Weights of a small mixture-of-experts language model, trained from scratch on English Wikipedia: 12 experts in each of 14 layers.
Below are experts of layer 7 (counted from 0) of a mixture-of-experts language model. Rows are named router (the router's row for the expert), up (a neuron's input weights, with its number) and show model dimensions 160-319. Each number is 128 + 32 x the weight over its row's rms, rounded and kept within 0 to 255. Numbers have three digits each.
After each expert's rows: "gets" lists some tokens that make up at least twice as much of what it gets as of all text. This comes from a sample of Wikipedia text that the model never trained on. Tokens count by the router's weight.

# expert 11
router:105145147104164116117111086158103102177104045115142168156114141163144117108217127145163035092090101164159134123113060115194147139071175096140112148118094128130077076136142135149104172147061122127125166061127098063125130131106113096144171068122106144189150139162084122109113135102132169117125136034147142154112131148160089135081187228125054144105089177183139114083064164131135166089144144132096190125175200135124087104099110114157099195127099145162195120082122188128138118103122099
up28:148091117131104079103101108123092136112133088089119084119100124166151121125136185185062126090110091142120149161173179107149113108125115125125174085174095094068155098122141113104127173155107123174062150083083160161134123072113066148209136164094101141143127081098090187092101145127103080134122158099175138124127104132108156104126081140126162069098119161110060103170122139142166150119183133116099152179143150111146145084159164139163108164203195054100145146123139159175137140115147155
up29:142119123134166133110034116186137149119083094133125121102148103130113167173077116156117132188115112098091101136083150163169072170147118085117152138126079138146122098080132081106157116112164105068113119146127126140085066157116125093135208091107096097152170166108131131096142097081110107135142121095108144112086123183167176129103154102111143104088180115156099145105168127115115148133109087124059179131137142105148154077085107111180115078138135166116127172103103092149181150159101132
up30:071114119145087185152127100151102165115106119134110142120072088189117142074158094180141138111074067136149106106120125100103057155126170145102130067123155086104140141164122194134090037173114121172087146091105134127145167177120100150137149101074146085100146196122094081131181123104177132141125176143141136106111130111194111131147075161038125135080126124115099130110154132136119141119121103122154144069141127176149112157149179156167135176120096162063106175105063111162188121037139130
gets: " |", "\n", "|", " f", ";", "==="

# expert 9
router:137135123122153114139111121124119141163087132122113144090169053128147155129169133152127128101094127145063147122086120161169146149134107057137065132115097116109129082178114157204124133124083074079143145104177168121104152133146140134124147140118093100154117151141143102137102154135065169160125071104152159123142143116198168065083175162105099135078060121171171093142059110093112191115181107101092175139164165144168078107165112126125118165074132163174123171127151164094143053088099162
up1:094111121133144174069123145140116062155144116142132091074107086137126162133161114169129108104150134154140068099171116060049148126126148109176151178135124168123103147103121105131094163140130135158142143067121142140085180174132098130141127125157143112150112172140139158110096137106140158173138158131122105147119170113160144184085164159088137055158111125161115145129139102066149136085093098128137061150100137168142093115114079094137112178127136194132122127122075147148097106134134164
up2:123109122102077101120082113186150123113123113116076114150117180088091164088109144141125151071161126137118098099128155151101169090140111147095134166143088135172115109047094174148061164140143194095061131158058169080063090125140146163083141154096093095082117168131114142171120198150064110155146136118148137139088123135108125135146154124085111100111132134128096114120082132134144151102117123101141171120104130132162103094157093105161118102139155099117148165123150104124118158146110124
up3:080128127122163123060133096139192148101125153099184084126063095118126164099117196118180130104109051155089145127153120116112095160095109096119098126115174116116163080131141116158113130121082156088185142116146142170103170117124127142097196141084111142136110129070150075157101172107072148128092140105125137120137154135168141144064086173107125157165170143082103069080127147135148097096100151135205165097033148128133082105067054089047167155132180101135122081128185124158168142120105153
gets: "s", "i", "on", " S", " s", "es"

# expert 4
router:111136158104110106106084108213152121186109086145164110118203078104182150144124170100123107092080074198127148128101087171179096158081100140120091154122118105121115092211104161180141150101143148154105088086196117112165128114145146116144158095113077106144091055176105130143058147143120097131149104074114140114190117109131058100148142122102163118112084137143114081146049103075140151127126102089095169053122082100087063107135098123111120166112182152155164125132135162112110113097140121
up44:197111095125200120120134162112114093088146082136110124106178142151091148147119067131141099105135142100104109155190137160102091139120151122116139104168108173067094161100117100137203128104076106097086106138052123161176118187108118126102129153171174089136138148149093158158153206123095130188181116134210134142068152061100114172174143112121148119114193141074133120161133133130124177176119101150137113114117141169142120162102092120113089134080118042108098169175077137134152109089117151
up45:158134146143108085111030168147120161117165176103117118156100135155078101164123090132115103145158125099154159102125145148118149105128192133058124159101030119068147141133098106144081168140129195119134182079150072083109167074140119139128117101141140128114103132152116091093067141108161151149146169111147158128165142150174117131052091058149157103141130114142129075155177119107145135087130153043069169096141116104143150140078108156140179129135188125085080096149150090080133127136169108
up46:110109107081197142150150106137148118143127097082157161093136173051105113114185137087125173143158162134125125136133125127125087135130098191115104174146121118086145093127111114120177154055091170183122151100085169094081132080118133114078139064138117110116135123147164164099103126127122141179120146113090064177108138071090104143175087112090164150146160098170138193085124137117053144142119134168177123175149123109108106042113062123137111122092121148135117084167182135160183117181120127
gets: ".", ")", "2", "3", "5", "4"

# expert 8
router:136117151130119173109106070153128165174097096012101148146121128160104115108140134143131140125065167166130101106145143130106136161098098178169140161157141130109037111139138130118091122172131129094141166137185095138152153132030127172143177163117117132101215107100161131145111117114101190147095097118078155093132148134153117155118174113100168131192095132117089133067082124131117127091157146115097173132143112142146110095138111111136109162136102119172193096188123174123117158137139124
up1:076108133142115102112029104073144137131107101078141112172188158148190102152117147089214127140103127086138047128080112128145140135129130113135151122119084079118188141185150167142160184155173132070147078164100089095133187156154071187215080105148085104121173145120114154118166128082097094125123095085154114129066118147124112122105134103113099145136135131122124151110202181082132237134127158125153070134165112140126137087146175086145165119147130104149159172133168134140145169125089134
up2:083134103161112150160123095104125092128107119109091133132136082080073132144142146110132154173169186181101136080110146132146185099176172101110088159161106226133132112087112134146135159120108150119085115144121117107151136188117170122173103150097140156108134163148136139129124164125102161172162157114153200148109131073190168226093078143067075117091170186197189149109136134151124180074157053121106145112108164107107167106078156141127123155109126149157111198055106166134169132154100129
up3:137185084132106135079121081136139126129118151139158174090129099136129146091132113124140137162130123122133097175120075160123136116141104160168131158127098168077083161034125074162087155175119116083195109151126181114167124100068090149154125135080190135207125152132092163108078166142146158162107123135159115140150169105100152040091133140112137120138113117113088077144153091120066086132196073129093154108124078163109134090143116119071109182124108153109147113130083099116200159181107097
gets: " of", " in", " to", " and", "ed", ","

# expert 10
router:104109096119134120088146090140163100163099120158116177130172119134138102106156164119140054109117099153171168112119051195184144174089151085133059151098095112104102094208116124134138152185138062132131133094131125142159121134133108116128153033115089095171121137117158105145130189170081145199128119091112146132119169167159119127098178132104093133110043117171132095146114126089115137121180092071097198123175110130117111140140106108133092164060146184132131182177096158060155112080109160
up1:143091117121135151155113168137103071092067123126137093137085144098155168177108137115168184119101179138160149119142075143122101144114106122195169105098173102099146120146142137155122169108107152065179163117168075104158159034145159134175180128145149129169143163130201107095148176154088168118066108129095150091158107127152176089110111124135140146124120090124138166100098176098170127148101116153167103124062127098158103100152166133039112142128122143114125103128155108135176106193173128
up2:150180115146105134129138157040101070106144122136163078123132161119113116073143099110119168115164147107190128157138176094165118146101138112099139153051194108095070156154080130091141087124086154094092167158139104142113126147137225138069094158124133112110139112132122129063155180141121184122089112121180111149152157150107102159080089160113144065203113144147114119120140128093220096133130072143108103156122072189140166084132115129114109146157153083155095129148140195081126072072119125
up3:133143097133191071117159101150190169122148124072161182084143133184146046132135181096167103087110118081188133098142126141147039139072128123125098126096158086061084072199100169116104128113122163089189119092149119138154097126111104096144164148046087124126115142145179146173150126141145120075105174107124094075153119113127157145103163137112159086116110143064148120095141133111132100155154138123178126121151070085185143124181165163127095157142178157120152124144141129096147127130128137
gets: " a", " B", " M", " R", " A", " L"

# expert 3
router:125139113081105116069108094193160085141073127097138222126180149115216114073114086151092074094109124145174154115097116156208146173122147113053068096097106156094140093133132089139132107086102131135128140134100112147166140102158130144120145163093099131111118114153123110114076135184116189179166113067154153167137162159123157065097155119111134165136038088164124061105127103141107200112099151093085122067179117124105099161185109187144075157103088151143111146117117111088156103136145121
up1:162179125144081171171077128105193117111134164098178141130130179151217152094185096088136100110137147131137107108104157183130168066055091168179110139147161087050091115153183100148125182084143200173135089154153133124158169143141170168163125172161106121144095123083178131148170078125074193097084125087126154073099142099053161126119125126170117089109141091155134078102093112091157125119108169058131142112077117108088104149139131157129164123155087124128114109138158094147102051140127129
up2:196177125127154126089088056172140130120094120087105131176113144045176129156085162162177150094110104165117078109146099154113125129093153087118175167140117128128119107107153085153163145062132153142172133139141109199146136129122123139097162150104110101088159112130086137116155116108144149146127148122146097130078106133127145079119127083088122169150108087125127101155144169114127179109126108105116069131130086128118148176166135135135109167105185125168157155147084186164095125196150140
up3:089088096174180083113146130172123119122117107114146166179183158164172150120141087142108139097139148108109134133161079141148114111162113135131097160082136124125109159148126165114146127140123161120075149071077161163169040109112138171206160145134110127168156121158102133193093106091107137125088112128145153149094161183139123134107151106144129123073134147149176145132131212034133189133069128113136072102112150108150109042054179079204142135173118093137162182119125129160177129117084144
gets: ",", ".", "k", ":", "z", "ie"

# expert 5
router:142173106103126116066130072137143106170081111146131156136178146104148156109142174106130091097087142141164142099126072173159116189101154116153087182141115124106111073187124206161122118148109085161137131101110176167137154130123125159107185063117083067183158135112136123139105143174141161184133054080106135170132162135147121105094184125087107167122022141162124120151112132093133130080158110096096152109176090135078091112153125169139091174069136098151154146173148149120101102091151146
up71:129122109110119173099098133126195091181137099088121084117092086111112168111145189086121168127145149234155160095164179164145119123135112080134083093102141087112156133107073138129176158206109103136122160150101150124103123160110107138070085117187104105179162149129140175141157137171117131100122098104124122128113106183113108160081176078090092172083098143153112110126121139182171121106133117086156124139135156140013123151201097129162085132068158096171088108142163161174183123165145133
up72:105117149140138108153098127167163181164126164123151120152112183123159117173157056180107096162074079105128101057131140142076174135096124160104075159114136131102112087131130151174125140117146181154081126141128218111093119096068141131155129055169113107063194114166059165195120139110074117100121175108110083137137139132203100175120163160089105127075115133146094102176159151086114160172123091100152151113109090100128158140133113084152084133111130079150116115136103180097123149176106129
up73:114175104112120189079138100146131139138092093103103100176099145137100179118146102085032153126112129173115154139152127159092121149097147098123150128190193017157137122045095127121115148169104137142111142129141171064108074155080137167165113151177107135104132116088123156149038103121150084146102130131121164084122187135172189118182085131144147151105206125123117149143125167097129134083096109133095123151126092112105130136093147123169111151155116136060121073089135081139123098151155118
gets: " the", "\n", " an", " The", "w", " a"

# expert 2
router:133164101116121116138149134131083152181105077187086118149133163153119120087069118110164113125081126143080162124175118078179165145114186106155116163133149092112126081224127138191144180107114122077167134130147046160094131137134118110087168060102086124149125102099128120152190163134119137153126090102099155122066167148175075136149095137088079134117089138155122111174125162141141127137081071093146157111091140112082142132129120123123091154109093136173113175152131182126172133126100108
up0:141168062096075166132156141091116143144086120133119092105106174207139109105164133163141112119133122098143103115087126108091104143111197156106171163141136111107178093142067096116134154152103138132152145144089089143101090120136117129095099111142084091136146109143126108132107136137086120110087103130123159184109123114120142173139198168083132113106140110111094142083169115110108066156132065157133128125163105234161175106130146111081119113163128150133104191165111149159103120100107173
up1:186198072140125132141133117109120166139065147106111061173176167171104132119135159101162091113119134147087140152104114111162125104123111160102082143113127076091118066107163103167083108151102105139082095101133113114170124133102193145176121107121081136156147121122093127121116095148163147116158133135122142174104159067173048095156121166126107166131143112177090115045111103111149168104134087051154155086142125139128111086138077102108147113091135120092137086109112148156156148122153112
up2:145136085097128179110091129099133133117112140097081155144088127131087118116147236120086133113097110088115162145132151104076155102144145074179108102174105094141104115121163094150145188116134143126131126117152136098063132118101119137210133134118108146064133185131142140183117203091143143105141133108106103043142136183130137133134152170123057183149134071122197118203069062117122070156115104118179167113127138137147161086130130150089084102048173132137136072184118197121093133073095052
gets: " C", "ic", " c", "it", " ", "c"

# expert 7
router:113103066111146130079144141150109136123111106108170149137073112150164118142140148119106092088108101127133148115159112165090063170092135080117094098108112129155117160148081148140153160157143064154123174077133118120140150136074179170100103134121108088188130173094142156159121173147091124167179216085168116119145132171154138149111151185072100136078147133149100108138188146097143115093160034108166177103129089162159067137183128117095106125053162134150123157144090158164131157097118125
up1:118160137095203183145088082139079116125144098041112087116100180172112185132145189105083126106103113164106107083137138110135141151161140161100142173181212139144116129113124132171104143083042129133167173109179122191164111122085147068107183078137140162156128136055131101058050146111120097128132141113175138123146092137208135127145154126138167087175153107081166114116082122173153105148088123112112065095086119111117129139058170175125086152126105076143181123161128157152111094104155115
up2:148137095124105170096153102132132122134121159143125111135163128150166094105134132154107117098070121164122129115108081166137164135086074156127095111163137096168121073116049142143171124164160145197073130081153117177119142159143092131081108174143145130130128163143210152131133107138144158113144132111118094119104205123150089165120083108090128111162220122131131123123144104075146138168119101111146119178185144085112175144100069108174130180168122142126088147146111147084156102112089165
up3:134109141137132166104124179055217144147118139094133117126135176137207141091096140122180071081156144141117153118101081126151054116151153112065115144119146160110123104141070127098111170110143058147111184102145100139126131168100135192116205117163138138089151046150105153214079153117135133143195146105188074136130081169177137156101151162127133118081078089154101140125136134047119128127132130155119122148182147096104143134102079078130104122144172139185115148121096131170130123093131116
gets: "l", "an", "a", "ar", "h", "al"

# expert 1
router:170138134081139176091127106156147140183114119120099132129228136090099134113180142085107086087114116167176128108151104098196136158130174125162125141106158085111068069198084164169141101145148117163102129102107101117170118133133131097112108161145089078178128072119122092149060125179113158131187177128112179055148177123157081103138159164090157135095069170170130111087072131069133131104125138055144131076159150107068104116137095109148086190116154160143107084167176124099086116084168119
up28:166165083165077156093092098187020096182154146077108075053124166142098087100140100065133098077125142106134118148140064152068095131158135171167119116166151103106110174116119094108160086103113126107182158137162104130148100127108108150147115139113135123141180156091129121133148193121095143132175176129160143140135129079140194130075154157089090165142103127072132114147083143133168102089113124149108126154142167129017102124123112166095146107111121102123093114133122110111101119150113122
up29:086131143129124089100115137118117142085145165117174091137116095104131132158194138103141031124128129143157112101104187073137180125096135139195131168128114128130099091160103149124102140126131108042176127097138074154145104133136089176168052126098065118086104071129182104117100103092105155117129201088150105106136148105149143083145142137093101105172168134178088161119053108103165086114146146064064117140143116171119101115129110156115085228126119143096109086157110099160137186112135149
up30:133073087108097094126120164162168092143104119111181110143093097126160052103118167123127161125090203108089151097147118136166140131075082230168102166126110063165156158141128118156113169124135144111146133113135138133064108090079141148067075113103116124148163122148159084132147155133188129133193161099085129084072143065183196153137077072128177145141065127132133163119123123119162108144106112122121102124092148121087125134178127145188127141163145077145099072086144096147093139097105086
gets: "-", "y", "s", " (", "'s", "ation"